Weights of a small mixture-of-experts language model, trained from scratch on English Wikipedia.
Size: 12 layers, width 224, vocabulary 4096, 60.9M parameters.
Below are experts of layer 8 (counted from 0) of a mixture-of-experts language model. Rows are named router (the router's row for the expert), gate (a neuron's input weights, with its number), up (a neuron's input weights, with its number) and show model dimensions 0-223. Each number is 500 + 25 x the weight over its row's rms, rounded and kept within 0 to 999. Numbers have three digits each.
After each expert's rows: "gets" lists some tokens that make up at least twice as much of what it gets as of all text. This comes from a sample of Wikipedia text that the model never trained on. Tokens count by the router's weight.

# expert 123
router:511499508499509506496495504500471534482505459518462476524479464476487533511530465520488531460483511497478503518532515504474479467495534476483484504489511484558515527510500510499500498503485527528508490518514556504521500477523560461519506536479495507502517443524501513490542471450529482491484510523485534449476474512498487550490455496502494499508545505501537523503491485536550501461502514533484471519506486532494490504525501454541446475513516495534473502481492501501527525491496522549549515527513448446438474484503469459495473463522527478479483517498508520496485476461487516517547495515523502476517540480519448488482515534510517528504505467472508510508468505518504466562527
gate0:514481517473472507498481529440530510510460523509512529526529498491481545504469535455477509514520539514514515482489522479481504471474497514451488468487470464483511500596508483507422544493528528539485508518524447460481517476521501525498511464520536512472504522534535504480516517489498527497540514528526481499492491535482517504532508500486509447475499482484467492472505512517512517498536468492476490469538465503518494466490460463492519503456504473467490494494496523492491554448552514515486531498483520514510454510518470512488467508482521488501472468498506481498494465496494495489474519511509501503481531491494509445497528548469481448498466496502516521514539493500534529506510
up0:439457484551522539542525463535496496500518489452522455484513500539529463464501518473499490502499495509505486496505494489528496458497477510495502534497479547522524510478500495505512442504517501460506492503526498514499532510498477495483517502488472524517495530493484528538454510504546506550455472481506502481495546501481532514488518478495504501497497506487523495469464495429480503481489495482513498524487541512468551495472544547471476514540525522499495492505494462537473450510501457487514477494476476497522508512503539488542523568491487506522489496464511461468480498477525488441478484457456518505510456531509514537525491487498502500514533532469512457497549499481505474499514
gate1:494498528449467508529527545498511482496505489480493490483455495519499482507529525488478513492532495507502479527511524466512503445524504486499467537522535503489499523508516449513494502501479493531513517539496551497457501527448494516466519517448494492500542517554519495500516495455464510528515475495506483534545542469509557506524491494522466486500526490501444491489468553471536446450539484494492483513496458507531502508495516502491477490484467441489501508496458513548472496514490492488541489506489461518520528473522497504462519496478510479513480488502510475463489491513469445509454500480477469501508576489506537487490476510479505478510472499517525446541503473488514524515513
up1:549481489493487503480515493487490546483488510526516441518498479503487536433493509495545469500503507490518510478518448467507560527497466573446511535485493513500526497496536536500527486539508505510577504479485493476514497529494504520488475506503521503499501508449512468509464528544517539464505536479507537467482499458466507568508534506459486491503490524490516481500519522479514533484479466482506510504485511494456466502493505492474516487476507537457527498499493487484495503552488491507466512487519476506501482534474499484490494527528505499492512481532470511543509470519494514527489474478526496517508489508508496507549500495522441499473500512482480588454523513492490463488474
gets: " h", " (", "as", "u", " m", " H"

# expert 113
router:517472484532516559499474466535524455489459535491481466503479518533481501482505462501456533461514486544471526489506499496516509506469520545474514472506537529504516457489487486513490511505456479491480516484505483533526458502510482485526510491514488485477488496513489550483480520469547488476512501515509484508502495529536503514532492517515471497494529549507532468482504522506525517521472491526514522541511472445548534465451472482546495507448495474527515477494538491516469527478500494469482495525433474495500485526481492468511489465541502440496530474498535486497523475539468518507522507490528495552508479506484542519486513504504527503491495502497535432500477488519492517451533
gate0:538481507520500518491456524481484453453450498493493547504550485527488482554508503512493498470470538495515465544530490508523477497527473497510491520535480503478561440508492486521465482472513518507498451514465488498504510473471485434510499525494487507501519543498501492510508505508508436493476544469490509507482478467499528526527488497532490516504524537480508453503483516447478516497482513496489493498516526514481503445479563506495516489475497519507532530466476525470520493493488517519462499477520486543474516511467530530485488499521501462482540534469495555527504494508498482521527493480517516521483479463505488573493510519465486498465496481469544520552495484494511477526494
up0:511521472486512518463519457485503501490488463504482499515514494504495517498458521491519533518518529513464468478488550490471500496507522512507469547449561517505550468501484546474489522506523467510509508506555481536483475516516519531540474538521470487506526450466564518491497487518479495458492543491510496536481454495545472472552496512486485473538499517512511518453491514482502526487492501517472526506479511518481476487499473528510468523458523501518522534499487459493496525507517526481509516511468505515521486541533445517501500538467444499471451548501500515516537510524465531497514526522503531497529488473497498513532512462477482497470517496488519464483525443495526523512510
gate1:494490504493496459511472480520451509532545546503576474510514493479486479531456532524507479477499492516504474460536509530484505494500519523485514491480473514512502506477493498530505499527481464489553524454509493509519486497485516484491506450510494511523499471466499516423503502472459459541512524494462482501529508520517524484507503490504456505473513526533496524501444498475488575498462484517509489510494471478508499507495505487547520475505482465506493527459531492477481482458496512481502524529500568523526464516542468511503488496530537521480488547466492487492480475535494492496535461550476483530532529509523487525504528500486515475543519480491512471466507506491469447498536
up1:527527505535495518478527477473494513494480518459511506531480458508487459482503502487493513502478541485512497555498535473485508517478521489518523508521513513512518452520469494520485478475498540543471472462481463512522535434502463503549467490486470496482468542492497433531497510512500532503500545514539555478480512471474545511494478504516516529486528498476495495487498482472515515486516457517528512497551533494523495443548518485472503515504511535456536467494481517479526505522465496487461450487507516501520486488538524506516497490505509528460546484514528529504490506509469482501501489454517522509523463497496512495498499505518454445469501503479547527438508504526487489503544
gets: "a", "i", "ia", "in", "er", "ing"

# expert 118
router:521488509484471469510529482495536509462484479495529488481508536497503474524480509480499509496504486509471537481540488523441502503454519479467515467462503461507497523494497534521538469526503473551515469508512462440486514539470502476486455448495539523472478460520526501500492508589488506473471529504445493522525518466476474490528506473508466472517481459501544517485516498545493483494467518443474494523476506483492459516500495513484521530487501529473535542511521499534474487483527538508489512522495535490507500510522526513479514537475525487548522511518483532488535530466505488517473538450481516489502491513534503509505498538493477484514497500483526493505544485468517467492537
gate0:479510480500490482473522548503533556506517524506456480490486534511535543489523505465442495500506482488485548499492490486522485482489482503505477529488491486502523489498486547531499502508473497479553515522501489502510456462494500497514491482518489476452513512531533488525475502509517535481473508463506530502524534537527493516521473484534493487467492482473539484484510497511525532487444463526463495465523493530514534482457470490479498449472469483480523497488505557531505549521465472492474527509494544502500452500520505517499482485498456494496496494515472526524535498495527469547516585490534534466520501490519487453498488498529441509521535500464526508512473484472512527463497
up0:547525505515458485508464497511505560481504499508508497511523476475499478456460486501528523470466495574471504498532525505446519514459507448489505479510509476524488491520515507505478515491490479491531506513542496484487463496512553505455479467492475496490503483531508506513515521514515476507476508520495506509513488450512554505488493481475521525530472474468523501465524485514505508472450512515491476535494471448423483487501537455498505505437501491495504509521571533495518510486511486494454469493533516496479483495519514496519505493558484521522559476494474513476493532512512465525488514475501502493510530518533531510540518484503522462509542509494516512508512509489567497516553
gate1:525521534523492487497470548504531486506470493474523501493466508546496531465497471516496563516487476532463529516478488514486514487506498544473462469473492545494512551497541504516507507480499516470499467487499440421505513509508482482499482472473486549510493518516517516465494491509490502490487498503487513517484490494487502500502502493449474464530460472470486477447500545566505522484506494501527504509477509503557469537510494475505520493507468501471491511482519499529502471494533501548503553479550487489527515520467500473550482478474475516513518491511477487480530526476536493523466458503532492483513503469502518517507476497529453526523464437464502508522483461531499457490520
up1:500496532515492511521471486483517501500494484509506494503482517487528514524504561484532488477521517469496459513545511507553484459496486474514472542497490491501475460503499494553516507503471487493460469538510509519535459464473573475456500525497502466487520475496488483509480484486493490484537482515517499482482483524511523503457510490504467540494495479511502492514517444466457473493531512497452495478519454500505492460510542465514490524515467481532479505538509536470500506485539525468515453480498525469484532499546502494514468523535551479522493474485529485506460510494454469477514524502467514499531538516523477473466549497513517520510559525505531465496520536478519559497488
gets: " se", " re", " al", " Re", " ", " Se"

# expert 14
router:485493490525506483511543464502467551484473503502541511504504476465482507510492461505515515493519509461487491472449498465495496486527494536525515520460473517561490484480511511467509511500476550518495460454501487504515511544488471461526481512519489506477524547485464526491525473485482511495501454511510450526503494526490463477465481473508536508495552512485479504523512474440557449542505479491494454511488529480475497521481484497550497524486492512547508513518473501430482497473487484462533546516494517487494503497517545500517479522534519558507506504527480545484523504491524545507503481532446514536518482468481493531515527512481527523521520493497510457525507510500520487514511
gate0:504480559524469479469529487516495470486524520462505494488460514520490514432522506466500511501472491472528505516472464541481497525485537473490494485518460531533467522541488466497475503500508529526492529488497544490436506510503492523485538483493535536522505487477498483524522517486518486461513476506534500529489538475514523508512479509521438503431502502540491479490517481482534452540475491501482525539486487463495535509519530482532473498502520480495488509481508516529522489456519459529505502512505470486472503486526500512526514479501524448528479497532500535454459461501512488528556514513516515510494485531464543513490502519445482491457485478494495502530492458512464533520477
up0:488518475493475506477492482484472519516487498525463482483523493453491506516459508489545539514477524501505544479535498500535512512517480494505525494493481512461448504506515495526508449504483504513496470497503521484512517475489469512493497494521465484526487450508510494497520503456489470515513496520515547465516478525518542564485527516442542509520491473442478491539491525552472497487528552485514493506518495461501509516492514507486521489512473450495465462476453507507514459482471521495494519457519539516525526492458516533481554486522551505465569498515484503490491512535508540514476492493476542517452501508511495507511457497512510509534473550522513510483501535485497522476561
gate1:514483522470482478495510514482495491509469523535514508490497535461476530511491518495524494518499519490474509478475465512469502478504506515471472462498520480523495511474523479530517494423481540498498483509496485549505513480439477491513477473501493466483448544536525532552503521517523472525500522488511496466541470466543513457497528507456491472496527472457447551525524518495499510511520453509498453531541498463472499490484497484522501548474485490509500508502452531503499532535512496515504481510473476550487522465509520503545550490496507469450498468462484535538484516531535468502508472529506480485530512464500502498512483480485487534522526532463499496492480510475526539528503
up1:485473518491503498493530512488513528463477539539532478475532520442459541510488562460517509477508517490386475486480521491505495525495466481503510475493503469517478526474543500519528525468470552510485511463507496487495504489400502486484467491517500491452449516580503577551510512507533472549486500500491484524502498503526523489503483506472495506503512482491500532515520520467502521486505483482496450466521517462492489495460495519503511507497485519518498454511438507506483490517489507529523473492497514502495516482497538492522520521508512493489524466514484508564506475502522494492479491506492509508539501522494506520505499480489495536498510492486493496475512487500489528522509
gets: "an", " Man", " man", "en", " San", "au"

# expert 85
router:538542470502491500503520479524498488516496525517475506528523514502446505525544475507519522482471543481501477538478530465474471480481526497547492483486539522499443519490519481521490485485461473523535481502430480536511500508498487463500522486452475493510501467452497492477479437504478508505540499507522502528458489479489515474460483520500508535494513489541475468495532495484513490472457501483505453468477526473467498495538544527497499490520494460496501519487545501499510508466452529519492493522534527479486491525507547483509478487523526531473554541471502533468548532492510551480487527490517497541477494509523498502517503511489500488531550468490477507483494493516536453505532
gate0:457486480495535501487499491546511463479558526520506512496486536528506511514496495461479520501525523461489543485511507477499486461459503513500510518481439501490489572499471464489499462469502492500506486475513501496501482496519527505488498512470521514521544499494518490511488478505512474501538477533503510493496492508475544545508480503526472496491480514522523497473513561518495474517502493426508498489491475470499503510555534476523470536483487508503445493508510501523562500513487504464508462526516498475489430549514548441497517458506514501476509530486497508502442473495501482469450500539516519502457556508515527473539526499508482496481483519508500530476475531521523495460527
up0:495505464515506471497504484549495477487542534521508495457489556539494509506479463463484519528485537446510548510500530495506499448490512485521515479493480478489463550484514474484505460450508509496477495515508526508502486499474500504512525481463518505524492510488501535529490498525519518480538475479511513466503493493455554504479459512516470496465506503504500505484500487505480467520486507452477489488519492474498523478530543494503481578498472509486453517496526494534549546524488542452473468516510480456462475534533535475484490511500521522449517547498485503469500467505505475478434493553494480503478504513508521493537546471516468470515490505535486527484502521498516490480532
gate1:452514494503522502519549512498513516521512520574525479507570511515465521546515513540467506486566502482499490485517505496515497488520518507507520497507491512510508467526478529480502454568526553519423515505490504470490527497498486506471486471497480470486486540529498502526512493518516499538498503505451477477494510521479525459515514496505516495451474480502514507515495531498491502476487510511421481462462489490539480494516512453502504513512489474431465500505499480559479501526504503483493492504487470538469481508510509522518522550512497496501474510473467520557485524485481500489495523489449483540496502518474478451526517505484443471497496477514509495496456506511495517529499
up1:492541494515519518561502483484504444480478492546510472473493497486491533491478468487473505534501517457484533514502469507492482500474465520502493491446528474454499525500498520511518498463488502481516527426531484516510500516550490526548469478527459507513552472511531519510493508490466482481500504519525490482509499540509530493480491493507493516479476512504536506504546515485471518485498493516512540525502505509455536501555482508461514479423484514515470449531490495484505490498491504482431461519485528505501505519481503501464497499479535518509505524501481515472521475511486493504476483511486489456542528531536482485486507490565527485497463478488501480524566542482508536470537
gets: " a", " an", " A", " one", " the", "A"

# expert 17
router:497541598469498521529472476521508480468505523538521514508513538526465491478534467508498505516544449501481521455512528536496481481486512506528495504492500492517530524497523494565528494531516519522493506514497459490522463454467503536517495505472540456490504476488488552501461482476490518497464470500475516511474492505470520489504502545544466504507508503517523460505462503497468475502471509530474532456492475495485493471481479534478478509506479522468458527453518512505492518488524528499517491509544502456498508521485533519512508511498481522518480488533475510525488498479489448524488505498494484487489489508533457499482486548492464540496444466478503551447476513464500491522496
gate0:494514495503465520525456478495515521494482508486510476489486544476494561516552461495518490511457523465537493426515504501524507514507517535523491490480486495514528545506484526495501493486457530477553452491502523465488532508499506521528511479478503524532540538469543477503503484518482493480512532482528503485473538542550520487511487534485496500501472530504480504495474453483528481503509447512472486509516494491477520474490515520509497499496520502481491522528520505489505486517517491487476520450468492494555519481493459462481504526475541513505529524468538470548513486459472467481456473466482473500514435539467509495515443472547483472512474501495501500541536534509496498495511
up0:479489463498527497444528533506457519524507522523480501498506436541535451488428494530502538483474497513526492540498473490490481473479495443477527477532522476471464481505526530500479508499513482493489536473526493529453461516467499478462453504521477469498523488522471519514490527525543553502513493498483515499514512511529487523508508471492502492445568521487505465513548535523501516509494537488548492507529526534505521519474483471489520496525504488490538484477474479464517492501490509546571497520513494503492459499534513502513505504474509494499483461513467510482523465527518529509536507512495469476483529458514497502495519480494538478507560501464498529517507472511500478499489
gate1:497487521526508551555487506505521486465476497496492536504480490518529497499545485497463548484530508526519480497533526530499532466462536482501531475514501510557517483473456528483505459492505468486500507538511512471490508499523518471498487544458537502512492541511545522494479499507511486552487473459496534479486457475503476495508510511471497475511494467540527483489471476489519516504499518480486557485527505515510500494490444481531483459507457502508473530518528500499486483480479468518513449484557500496501513478490536469517509518519526457543509472495486573545502491475498502477521541475479536508480491494442478459485500467473521521472505481499548458489484513500464522498491
up1:525529518550519511501495506510521519479479469468489506493503523480518535500506512484488492528486500501541509505477500523516478458516510513488465479468498533492474480504516463492530474557489502522489528522534461498450489481522456503484519492486488500529435512472453470472504484491515547482473511571493494495465515480515480539469505590486511493516489491523520502492511510483476469510559479492496470532505470514531473468559499499514549490516475468511494504505522512440509533495551524513527520479486500537492517475503467476522474522472470510495496498499485444451523428523507526484481498519519487470467521496526507480511481503552499468513465489515525488494490497504484504504461
gets: " ", " s", " f", " new", " p", "f"

# expert 27
router:548470506518471507490468525461487478485486514554508479516475491493501482461494462478546533537489522504482501504475495562513500500479501510523484471530502538501456463536509415554479459521494483482496509485498482541476528489425500524516536479424531489487489509505462495498475514566506544505517531476508473473530479463509478498490473511496476519460525530519491487541472501462475472533486491489533530492476487488507546463480485512489484499476497501501538487487462524537498508523468536502474477480503491495485525478520483545502464509491517519511520477501504485504534491501491503483531502505539482473462487491463455487519474502535521513534495491469485488494506483470507498503486
gate0:504556512513524509502480509493549498500512455512500529486504500472476473491484483522510510490520483508530560575580466522543518476479448497481512524478519510470495484456494506515513528508550489526473493517516464491520502527469515534508493484517522525487506518511460492496496541471461501524492461488456491460476474518513539473472466508504522484478513507478522513497536486482490493511486471496474489496545466506507437501542488490505531505514516500529490503474526549490490531509511486465529508500496521491499499458497533480515540490518517495470508507469477488509490500471508516493527497504486430484533528503482453541492508453492454515485433502501514512532443500465471489528501
up0:485471500500459481477535476494438472518461576461510468480499488532501524521503478464493504477462537490492477432457496493468505510523527456502477517505451477504526509546470492513507456492465510492537548484517545504515493438527478507499491519468518476508484459503492517504501493510545529476528540487482502510526514509505491535516516466516514503531498513512469490464481493558522527493493527508516530529482511469509554518492526530512488472503469497473528517481471464476519471489467513510486540490487514532506536511473480509459480485522504503529468503500484474500495530507499490502487480483536566503464509501462507466507479504498511518514550517489495490476545520516547479494527
gate1:492497544446518470472530537525510521520499506505486524515470471488505529509513544497518501490532511493553504508489511479494531504479496507476455550492448480506487537450510520475536504468480499532542512566503513471493524527490529529503504489465512491510522513471496512521482532534470547475476483507472534470476517545467507463517497504498501469527492513502492502470446528494504500493516482479450503504509510492519485503458525457538487508517483481454510524485497504480500499495484500524525550538503508476499494523473517486502533467474518475495494519438472470492481562477478488540506468519475449486460496497509551503491485466465490525520531569504509520512478526500499513549494
up1:517528491460507441506525470513459519474453495537518510477459460524424476478518509468486540522521548477485508475452504528534548526499506526525495532478484497484497467500541516521508456523488485530518533533519489528530516524470488531541507470506498504515478504471501487480488502513474568449506528497464556457504503491479511494487486528502473524479529578524532498531477522520492492466480504473458478512501504469523515481471475511496527494483476510492508519496496531529498500525449525472481495508482468492457507517489507507525512540495512523495501490468463494490521528482471505492507475476518490442466508473468482511516491503521454516510498542519475489497514521476478494521492
gets: " the", " The", " a", "The", " his", "'s"

# expert 70
router:483488615505438486480497508518467502537498518463520475534479508519491466519470519510530498518487531516504490521515471488503494503454507462480504475508515486499484478505474426556509509487487474488503472512526484514487508482480506543464523519471497514493542496518486490503479538524507486510500489503526501490487521482513521520519518492477490499459499537504497457538416474498497502521499484501518507504510484488512495477503507470548513501471468464498459468530460478495485522468494462504458466547489483502540499501493510501530461536505568484487511484494479454500510487483500455528517510514527495531485513500544531451521541492452460495486492507511506492524529507518525520504471
gate0:489458497487542485539500530510480447513468485507497525493465521545466518465506515506463539466509480486503493477478505515498501484488480488521490514525513496485536530495495503467485517507506535519455536470482528559505479557548453507499519530474514476522440499472466542501521510481530503476513491488499493410517482536497511466523487540489475505476491498462502493482480503499508478457454505491504498542489498511492478466451530475504501475520495531507503514508436496525525514495478545504526536524457529516539470488468525483481502523548491517484494538484529524483495482529498517514490479525501490515529467509419515510488470487487524529521478510492472492502513468533497509480507
up0:470511501486475508536494479481533521516495509535501474495515509421465496477507483495496482536489505460497496486484483498500476534505482523491453485489450524465494502518561563499497492508500522536544496492456500448533513478488487489447485501537529494477506505462516438511444507490517507483476480516489507510527487496483519508529488495517529470501512499537487516484537542477493499581500467475508528496543476526522566484525477549501528510470499512461537517478529533541470516519501509509522486475493491500501492527491495519514503529476503464518513459497504488489482548549506515503533485485466501465505495505514462529529532535528484478495495512471503519484468512460469478471522
gate1:488485542507498444507474530506498469540493499475523475508506512512538487529502500521523462516461507516434460504517477517494527463479512495470457554539495458478506505507535478547506511520518477517495510509496483469482476507502482538494499493483503495444518457480462459510516490482498503526524519468481480494490537489501502494491495509521503503520519455526467486512503447487480479509436525467481516523496500501505532503564523494535509501530471549553507548512529464462513488503488510486522473485550506502530526510495536490528497515513508504522478500469494485467496487482506485525478533473496498501511490512512491468432473488482480510523475495505461510499538522478566543555455
up1:458494480463481554483536497488507510523494458509506512527519516492482538468515518491476534483507494488508518447478523487511494508528456540507532481466479513494513496526484524461502495509507510517478498487517519509498516472491485454517511474504515493519508552499511536503489520508494512500465521505503542494552490529501476484519528501472483481467523524493502507467510557503531485462536477519479450453522492519466468492453443554476504447473539495441525473461482532542469525528525460537504497500439499483499513535506489520514518459497463465539520526513521523526497492548479536482514498521469516477511502519477498502524490474519526517486537467479503514520479477536495473502458
gets: "ing", "ed", "s", "ated", "es", "ation"

# expert 105
router:516461475509523501528517482516545486474481505461470486561495498511482525461479483449484527509524480534507532479469526515478475509459512547467518495510508537511477483505462482488443533500490518490489512543502474500463534499549511547473483494495485478466537547473481523510465522489511518480479459486546481524523495497512475543525533510485497447460492543499504494491509547496502494542494483508505498548528479504527524469500504499557476484488536481470498462500512464507472515503517492462483469504456511535503464525499503507512454506504446473467517498496521480511502533501466490528565490489498517521490479486470535496529539515533510499522476504486558493506475485509490519484517
gate0:487522501512511514469513463497499530476538474534490435499500471520481485496526493560511493506495460501476506509476495484537527498448489465498535481493484514536526519533500467524521473519475525500482475484514498451486484489488523536480542487513463500526530511537457524496512528488471504537534473536519498479493525488526521517483502502559472481511553494481488498522499499509553484551474536511466496474502489496503457481507497533533487489449451476512508528472517531506482462499448530524507521547493470481504500530494501470514544497457514492499507446541483520473492503499508510485471502476497515498508473492498498453485508518473530468467494484491529565550483507461455500474485
up0:502491520491487491548499541488489486523488517505525526525518497468530529527518458486544483492497541512491493453537470492516482528469480480486471493517479480473502538517503503524510480504532501509539551469478473454529480491489473441503422507484522487513514517499502474546492529500526466503523524482468513520510507500446503476457505506443502458493480477489462509527447479477526521494500512494508513518448461485478477520525518487471516535541519501506521512497488510475482496467504515496550534527509507524491478479500507533499531546503549468499486546485517496513427516513497489513517474504464490503462506521472481472531512481486489526488446512498466529485540494476543473495528
gate1:489521487536538471510476474519504513508506538476476472562505494479495556510495533523531500515491522493466525440502545489525482544456521504503500482473515475484483494486519490526491493454479518517506493537546464510452545482501538531437506474516500527501525472488507526490543498497514479502455500466530499555503494531515471502507523526464478487492495528498450466523475471480484510526490514504470461511479511571492529482477465513523479516550505459473474509532515473534530505489485491494466481465487518530486496511450523518498466492526484512493537500514528528494523510468462488512521537516493501480494486482443491487538524506498527471516449495486509468488527526527517502504506
up1:495527481560536474512514437531543465461507480473479459526510490458511543481478516485484533540475484503478528455480538532504491542500496522497507503488511493515533476466517525502463492499483515532484492527536475529466520506494507572483495462517499492483480512496530524489484464482494524528464490499540525512493468519484467473539532507468453502492493511455484486491509521488481530499476495509464474554453520513508510504496474528535500512518533482460494511548552481509499500514525489497489474498466518516492484531484481511525493504533456522489519500470506514500534515499472463500543489506476478511502478488449502530527509474516552457483486531462532467470516521528528532517493
gets: "i", "a", "o", "e", "ia", "ie"

# expert 109
router:494485502513519493506478458508454504490547473485457483550473488482554455517492501454473508547490530508495536485495491522514561475459493474502543553524504542456461509530540485483487526480476521475532490499496472493510486492500499551511475494468516491529461474542525515492510494483499514487502518504543501532516486508445517484511523482505526527523477552524527487527512503494525516475483540529513472465513502507542469516493540496487500493506440513527528467513494484522474453533498492491498483484530515498507443500456491491500500465496529502525484521484517496493441499510483489512522522481440540487508493478508511481494499527454510500494479525557471466470475465499502522482490
gate0:511475528533495513578500492421530512504486487479505521577458496500491510485463517483487496521500497527529503497541500495524493501452485511465514532520492474472473470480518510495490499510485510485543517543507497476483478497511512469513475476437514476461518523518510490505509540526534522506491498472494449482509480511513547487498495487496460507522481526457481480503489492488527460529447463453509507496500495489514519519527519484516507522460514522468472500560538501508496529493511509510497488530470484484487507505463561525454496507515543451488522483463499442522503463494522474552478518470499517478517528510509457464500500488515503543471503488512519457500509484481526494532510
up0:532473516527491483513507549466482509495525523478481533509484505476522529466477517486503524514482456530520505508528492531529494507493477492499510539566500457471485490484537505471513517516533506500480494503510511467536452473512500465454488551448535496485501518492520498520490518536534462485450484434496470533519510491499513493522476553484470507470514532437488471488500500527527471517459481507515518476526468547494488512535499526518467484462483539481521503519552520498529523491473510512494452527495504475520464483484527516470478515501513489472473465513510451529457479536542475524483516491495478487518523521510462486530526499487481475467478452500539498480522514487516502516515
gate1:501488499492519534474483535494524521525478508498457478464503525518519506511471496488470515505525458514574510492506481513518499508451464474511479515484510510496500529508528450524515520467497541476512522527532462520520459498483540542511532525518523483519466517485534515542507513477484469475516516539498508490510485532522527458537474488531482473508498532492486483489514485521487528453539537516464487485493492479539489463511490465472484534507504476526481478475458508531468466465457489495485513554502513556521523512502502545476513502462480504519495521490487509505464469527509526455540475524475484494452541497487540434485467487497518499454496476506508473532483460518507529511514
up1:528480506474484499462497540526482503501523477500485531538553499491465530470524441528516438490504491518460515475508509508520511532500474521469492525481546482469501462540504502524456492507495502525477488486436532510527497514547499509505490483510489555519553487516500465488505478542524459497503479506501477490469485525475487499500520520478495519514496506526552510516474554474512471517513471488546508468486530498533503526495498535539500496534487472522509472527507466504542523491505540525477513508501461486465478471512446443524513487513493523482524503471496521518502510455472450465485502529523541462505519513506483515457536503513486478474502506475518556486468489489512532523501
gets: "ing", " |", "ed", "les", " sing", " Sing"

# expert 91
router:514490445488555499513501506485457478510526521537507518445512491520534504474508499536451539527512531533477553525442507483472483495487554471529468491461504472483462534531506512511504507484518497471460494482483525529454506487483525497529478495482540531508503484527500529486503464538481453502526478555521513499486530484493463528499501512481512535484471478530498517512530520487500473498516504484481458484475476486510524531480502516466500500468519533500467453503516521512481525489520522503478502497487523528458467553542482517480498462436518534484502529461508511532484466519520493485487473528523526501500536520540494511505483522490475488511443482545492516484476499528501471492533
gate0:493516516495482523528467424507492456526492487523521512477511503497513509521508518518500520531462484488477532518514515477517475476505512483502479446505477502501519455472527501530499482492500490476501474507511498493488503517479532536488480475496482509503527450531469516462509485519550507543507488512466476519482496484542515534495547518456482530423492544476532491503502485462489525510497514473549520515508446426509475494507524474512483487444510531512466515539499532485506483473518517523474475522500510498512530504535518505446495465469521503518525496509494504533468476466476507519484488510553490476447554477548484523485479525496502469490505529494513517513492555467457518501506
up0:490534495474517478483535567464497538452523514480476466508463491500489505509505490502505521471500492528545548462490504537489518526496493502493532492479488513455502548494466504471494465483499518529508476471503471494505518512490475448501475514470544523525486492488513496526519539523454503500484496487479508539528488469491520484561428482563521473543488486508483484520501555528495465536537490496512459477505482543531476520487482506465508534515580476520529501520547524506554484536535528528518462499511497501455498483488499500515506514529500497498529478492515517487508493500470495485525500463471507485495516490450477488479535491507487490523496501455505500474530478513523476498499
gate1:529461496504515517501503521478501486522512530502493476472528495524497443506531444555480538485512541549488457467495496459530507480442494474501515520475504480529521495486524495513511477539479505480523541524499470485474438518509481465511485507491527522506522482500497489507483493490485505500499526525489524496500525485473479500468541532506524507478484488524471495487479518505515509513467529480489506507518500492464533511474529462505500463458494512486500536463470495515474457470489482484522496507487496533499514542533523484527500539483559506545529514460434513498429526488484538465482489535543517496475526510551495460529536513477487537463488546482511512482507500526528486460483
up1:578462515488491494543490522467483468510505515494513514483543471518540483468457479535490513504490545513493475511486484509499473474478468501496537578492510519521502520485516469506526509467481539480530517521498499488505506544477513471497524478489501515515490495527539502519500492470520464506516484521508479528515473496548459475499471546497527499516509500530514471527480503451484468511483467499523513465493522503480465531507510473524510454484517463536553439491484515504436459493434487489505484501512461502502486486498500519572509491508549495510551480544511480490515513485522473503529520507498490525511491478458518467486472490514484515452480513519461487523472504519508486530492
gets: " as", " the", " a", " was", " As", " became"

# expert 18
router:503444477494525497469498487518488532533529440457474463524507469467475510487519486485497494514527506478545536487480481499468490496466543570438522534454514542495490495508434526470490524518536517483451498502516497499471507487537503512499494489513526491510534473456519485519460525497499502485460478498537519498473502463492472478537498526507510493492540507459474529477483479488486491513544464515505498525472488508521525510518486508560502460445508535501528471496527501552487491485483511480469495518502464466525495541521495502462507522519466523507476471499488507504467538488495490492514469546506537513489519519500486464497501511535516478496538521475528548473488518505516535519503
gate0:478497499509498472498530463498511513504477480523478486476507497465469472498474506518539495497501514552541512476447470478538504531488523502508530507483510533500476475529530496510493489496526430536499488512492523489467505474488496509520559515473503505444511483530510483510476505530466499490500501514488475480449503471498510497479439504474476487513521498508559464518521469519501499531558514541431501535462513451491513525494501507491493494483523481467540487497520511480459490478516517505479470509556527516456492489467477541538492521488472519509512565479506502533501538444522515473486502504495499503461496507478478539471463492525477515509527506487554448545484523498505516509493
up0:500517528520479540501492481493497509518530488471509483507517483493514496552501524485470487548473483541515489496469523514469499466517511508466490486496537513504467485494540472467471499510479504497479560466500539491506484489478479521504558513485510460515512466524519468535471523518538513529481486478503503484480495494482555504558507474510509488512505475474487465498532547502522562516507551493494491476490497447503535505506542531496461502487484499497484470469513395529517527508527483500470496476489554466493489489476501473458497468429519510518470482508462506504531466489504512501538510527552523491504555518497497503482491487528471492516496483501490460476491494512533507484487
gate1:501449506518501497563501480508514477459466516462525496445536530526447494481513515462490471517508494515496521524483464479442515472503476527471499516478479499503543519501477479478506501532482524489525472534542514459485520531509519494472487508486539491488503514493497531501566478507482494476495491501527524517504508507519501474472491515546499498477507508505512491486503475488548492507521478491498449463502509481535468529522515505481517498470514528468544457503478539518507517470450506475515484531484511503484520490508544539497505539498514495572503477511480555498520474462515548512484547459545486494485466476482503477516519502463498439499504467521561482500484491453486509494491
up1:552520506485480504445473491461515508470516471539498518502505478477540476513519441517540507489503477468527463473453535501549506502524507484504490513529474505489508444477489506502513501489550489510510515460473492564548474499472495497474514482481481518456526503505457445505437510556509508491536491517477516480482498530494514528515501508496493463507475501485477530501542501484509471449546523525484516539509500512534517470537480511542506504534530504473484520497504493487480469532511515527469505484481467519552524490519495481478463495505501489464496535505511480474465506542508514548503462510471494519520531487527486542492479502508504536480452538478477488506463525530500498487471
gets: "o", "i", "u", "z", "j", "ov"